{"n_experts": 128, "n_head": 4, "lr": 0.00743, "lr_head": 0.0143}
Below are experts of layer 4 (counted from 0) of a mixture-of-experts language model. Rows are named router (the router's row for the expert) and show model dimensions 160-191. Each number is 128 + 32 x the weight over its row's rms, rounded and kept within 0 to 255. Numbers have three digits each.
Before each expert's rows: a language model's description of what the expert responds to. This comes from a sample of Wikipedia text that the model never trained on.

# expert 8
It responds to: Word starts, symbol bytes and capital letters inside names and terms, such as first past the post, 3½, World Telecommunication.
router:095128142164121157141162107101139154126136129129134132079090220117104157146118161156157169107118

# expert 56
It responds to: Category nouns in opening definition sentences, such as species of beetle, monotypic genus, tennis tournament, edition.
router:139095160138132145130103086138140152162163146100084089156091153066159134166091083137194131130098

# expert 20
It responds to: Verbs of having, getting and achieving after subjects or "who", such as had, won, received, took, with.
router:136185181168112169167148136098094148157123151158150121136117194101169134118112099171158131074082

# expert 31
It responds to: Commas, and, table pipes and semicolons separating list items, score cells and dated clauses, such as Huddy, and Souray.
router:149119179152092163157154168146162168149162155096097103165076155077185133146091112148177102100097

# expert 2
It responds to: Pipe separators inside wiki tables, plus opening parentheses and quotes before parenthetical notes, such as | Cubs, (Amateur, ("on-ground.
router:182111195153099149150146185123141156134150158118098095160093174094148109154103096152177103078091

# expert 30
It responds to: Line breaks, table pipes starting rows, and == heading markers; also first words of lines or passages, like Scientific, Directed, Nominated.
router:158153131173124124173154125170126199177157193113131084100104117103137058161106095140165126123101

# expert 26
It responds to: Function words and commas in census and population paragraphs, such as population of, makeup of, those under age 18.
router:104127135128113173182131156114135169152156124139124127149089143101145072163103104191140087123091

# expert 36
It responds to: Commas separating items in lists of names, titles, dates or numbers, such as Christensen, and Santos, and year-with-comma tokens like 3, 31,.
router:151117165166101188171153114119155162124168175126121110160086111078158109163077090154164143131079

# expert 5
It responds to: Common nouns and modifiers after "the" or "a", often in compounds, such as water, air, light, land, home, health.
router:146103131184084152178153160083173136137143159069144089154067187128137096135119082209125134147103

# expert 33
It responds to: Full stops and other sentence-final punctuation, including )., ". and periods fused to years like 2022., before a new sentence.
router:136136159152081184175143119133139173127147142086105116157060155089144100183094108157150135167097

# expert 0
It responds to: Final suffix pieces that complete a longer word, such as -ation, -ary, -ence, -ium, -ative, as in Mandatory, imaginative, consanguinity.
router:154135125121088147206145137122151185133155158077088102114155114107101061122136115183168132108132

# expert 53
It responds to: Final or inner syllables of Spanish, Italian and other foreign names, such as Ar-izo-na, Abar-ca, Marmag-ora, plus sentence-final periods.
router:193113142104107151158133114163163142150157188054105132159076181106180101176126136166153124138109

# expert 13
It responds to: Inner pieces of rare words (Sub-lim-e, Ob-lig-ation, re-trans-ited), plus table pipes, line breaks and list commas.
router:159154146149061168184104190127115171141167162111103142167103147077140077163052079145152125128081

# expert 46
It responds to: Final s and similar endings such as as, os, es, often right after on, as in Onslow or embankments, plus dates after on.
router:154118151147046154142141162124176156158156170082142100145111128079112102150119110141162110146114

# expert 35
It responds to: Administrative and census words in geography articles, such as County, District, village, municipality, population, age, census.
router:116144132166107159181128142110164165142166142127113116140068166062139114134106111157150124139085

# expert 45
It responds to: Subject pronouns he, she, they, who starting clauses in biographies, plus life and Background in section headers.
router:158170159158074163175148118153154211162152154073098079157069148087150110177102097168168130128085

# expert 17
It responds to: Prepositions and time or change words in narrative prose, such as to, in, as, now, become, later years, today, as a result.
router:136143125153113130148134123113141160151146145122078109159091106100066127146108104146149141119113

# expert 15
It responds to: Word-internal pieces of longer or foreign words, like ili in Auxiliary or atri in expatriate, plus coordinate marks and semicolons.
router:141128193152099168161155206132161162147162150109105111162092151078193117162096123174172103130096

# expert 29
It responds to: Middle syllables of foreign, often Slavic or Welsh, place and personal names, such as Pem-bro-keshire, Cam-bra-i, Ko-fi; also list line breaks.
router:177124158102144163138125131131182174154178163083138140137103124090156133175100136146136165118117

# expert 54
It responds to: Second piece of a word or name beginning with A, such as Aalborg, Aaliyah, Aurelian, Amapola; also tokens in election result tables.
router:133110131159081132159152125120150125139161161112099093183084129078092081151059122140174117116096

# expert 32
It responds to: Reporting verbs and clause connectors before quotes or clauses, such as said, says, that, because, if, who, plus line breaks.
router:129150126142106148201163129158139184133171181084120103140077135097149100148079096147199111137082

# expert 25
It responds to: Prepositions following a noun or adjective and introducing its complement, such as overview of, central to, experiments on, between.
router:138187136143087172151132172116146155154135193067119082145109126100144062159093095169160129150083

# expert 59
It responds to: Prepositions in athlete biographies, mostly "for", "in", "against" after played or plays, such as played for the Patriots.
router:152128135162083175175154150123172204144157169108125125152074156090159115155053091166157122137111

# expert 49
It responds to: Nationality and international adjectives in names of institutions and events, such as American University, United States, UEFA European, World Cup.
router:134124153143077147160168126107167160157137141087115076132067131076154104155098105193181098136106

# expert 37
It responds to: Verbs, comparatives and infinitive to in predicates, such as agreed to, not suspending, abolish, remained, lower, highest.
router:170124181187122155156148177143114153159143163106136098172107130079166172123112128119163144090106

# expert 40
It responds to: The word to, both infinitive and inside mitochondria, plus modals such as should and might, and adverb endings ly, ably.
router:135120156132064151132141118127168172122148167089129104141110090046131097167083080172177125122099

# expert 24
It responds to: Colons after label words in infobox or list fields, such as Sport:, Royal assent:, Routes:, Transliteration:; also table pipes.
router:133125167139113145173151124135147148141155148099103083156083137101164128167087095165187122142113

# expert 58
It responds to: Particles and verbs of movement or starting, such as out, away, ahead, back, began, led, went, moved, falling out.
router:155157145150095145175154124141141167163158186071090063144098153081154114189058128173182115148110

# expert 34
It responds to: List separators and coordinators joining names or items, such as and, commas, slashes, semicolons, table pipes, plus LaTeX backslashes and Hebrew letters.
router:162068168165099158151149166135138161153161155119104074155082143079157140158098133148169136108091

# expert 1
It responds to: Year numbers and month names in dates, especially release, premiere or birth–death dates, such as 1935, April 11, (1585–1657).
router:172161153163102148151155235122129166147141147117098087166096095083138155171096122140170073102096

# expert 18
It responds to: Adjectives and name pieces inside multiword names and terms, such as European, political, electronic, New York, Los Angeles, single capitals E and D.
router:190128181144092177158163175147149168156152158096089068163075147081140105151096107168173126135087

# expert 16
It responds to: Word-internal pieces and ordinal suffixes, such as th, nd, rd, st in 98th or Eskilstuna, plus line breaks inside tables.
router:129095142159073130159162165180178160133165163082148086114108175079119084168073120187158109101077

# expert 7
It responds to: Wiki heading markers (==, ===), the word World as in World War, and semicolons, colons and cells in stat tables.
router:113135171148086127159160149160152160154141180074111096199072110076131123108055078149175068139111

# expert 47
It responds to: Commas, "of", "and", "or", periods in abbreviations like U.S. and (L.), and bytes of accented or non-Latin characters.
router:160085147165086163159163134139142173152151162115102106163077149078167138169097109134187130071091

# expert 38
It responds to: Auxiliaries and modals before verbs, such as would, had, have, may, could, and the infinitive to before be.
router:133132156163074149166135126137108172159150172078112132119093106082143115150091109169172134124085

# expert 63
It responds to: Single consonant pieces inside words such as g in Bridegrooms, p in despite, b in Gingerbread, plus table pipes and the.
router:156104168176093117160171148141175135147150163098160115133104156083174111147095138152146128140102

# expert 22
It responds to: Forms of be, negation and adverbs in the predicate, often after is, was or not, such as was, be, not, fully, originally, likely.
router:184110167147106153160163161124154163163151156111122080177089123075195139146095124171167123118103

# expert 42
It responds to: Nationality and language adjectives, month names, counting words and percentage decimals in census statistics, such as German, French, .8%, three years.
router:159080172158084158156152129119167164153150151089105096157081173080184137152098107153178141115098

# expert 62
It responds to: Prepositions linking agents or relations after verbs or names, such as captured by, defeated via, daughter of, working with.
router:139119173159093186128144141135162151149169148111116077144079123115153079131102100163168095129133

# expert 60
It responds to: Middle consonant pieces inside unusual names and foreign words, such as x in Uxbridge, izz in Skizzen, off in Moffitt; also line breaks.
router:146087150122054168175179135182153137178172152104127111166103130094151078149095107157147105141108

# expert 48
It responds to: Words for persons and rulers, such as man, men, people, King, Kingdom, father, Court, including men inside words like phenomenal or Promenade.
router:140113134146105126172138122106166143130138153088122065156098128102132084157129102158144104127095

# expert 27
It responds to: Prepositions and verbs right after a subject or verb in narrative prose, such as at the event, during, attended, joined, described.
router:120179167149114146137151161153153150144141168123106087122115172113158145137114101161164102123104

# expert 12
It responds to: First letters or words right after an opening parenthesis, such as s in (simply, (squad, (silver; also table cells, pipes and scores.
router:174124145155114162157148134133107164135175148074125110148079120083144099160097106171145136141094

# expert 44
It responds to: Sentence-final periods, often fused with a year or quote, and line breaks before new paragraphs or headings, such as ")." or "2024.".
router:144151130151083162155141151093127169121173131079064112186088150072094101154082095159151133124117

# expert 3
It responds to: Four-digit years after in, from or the, especially decades like the late 1960s, plus scattered nouns and such.
router:150125143157088153175151154121142152146150152088109087173066111076148080171099099163158142126104

# expert 50
It responds to: Year numbers right after a day and month in dates and lists, such as 10 May 2022, 17 April 2024, 1998–99.
router:106140179147121137144150171100113147138117153123115096142096148095146185154109168171149071103106

# expert 52
It responds to: Pipes, semicolons and dashes separating fields in tables, career spans and date lists, such as 1964–1977; or 2009; PAL.
router:114090134119106138162120125150166184164164145099071084125090130082148078131067083146180089122082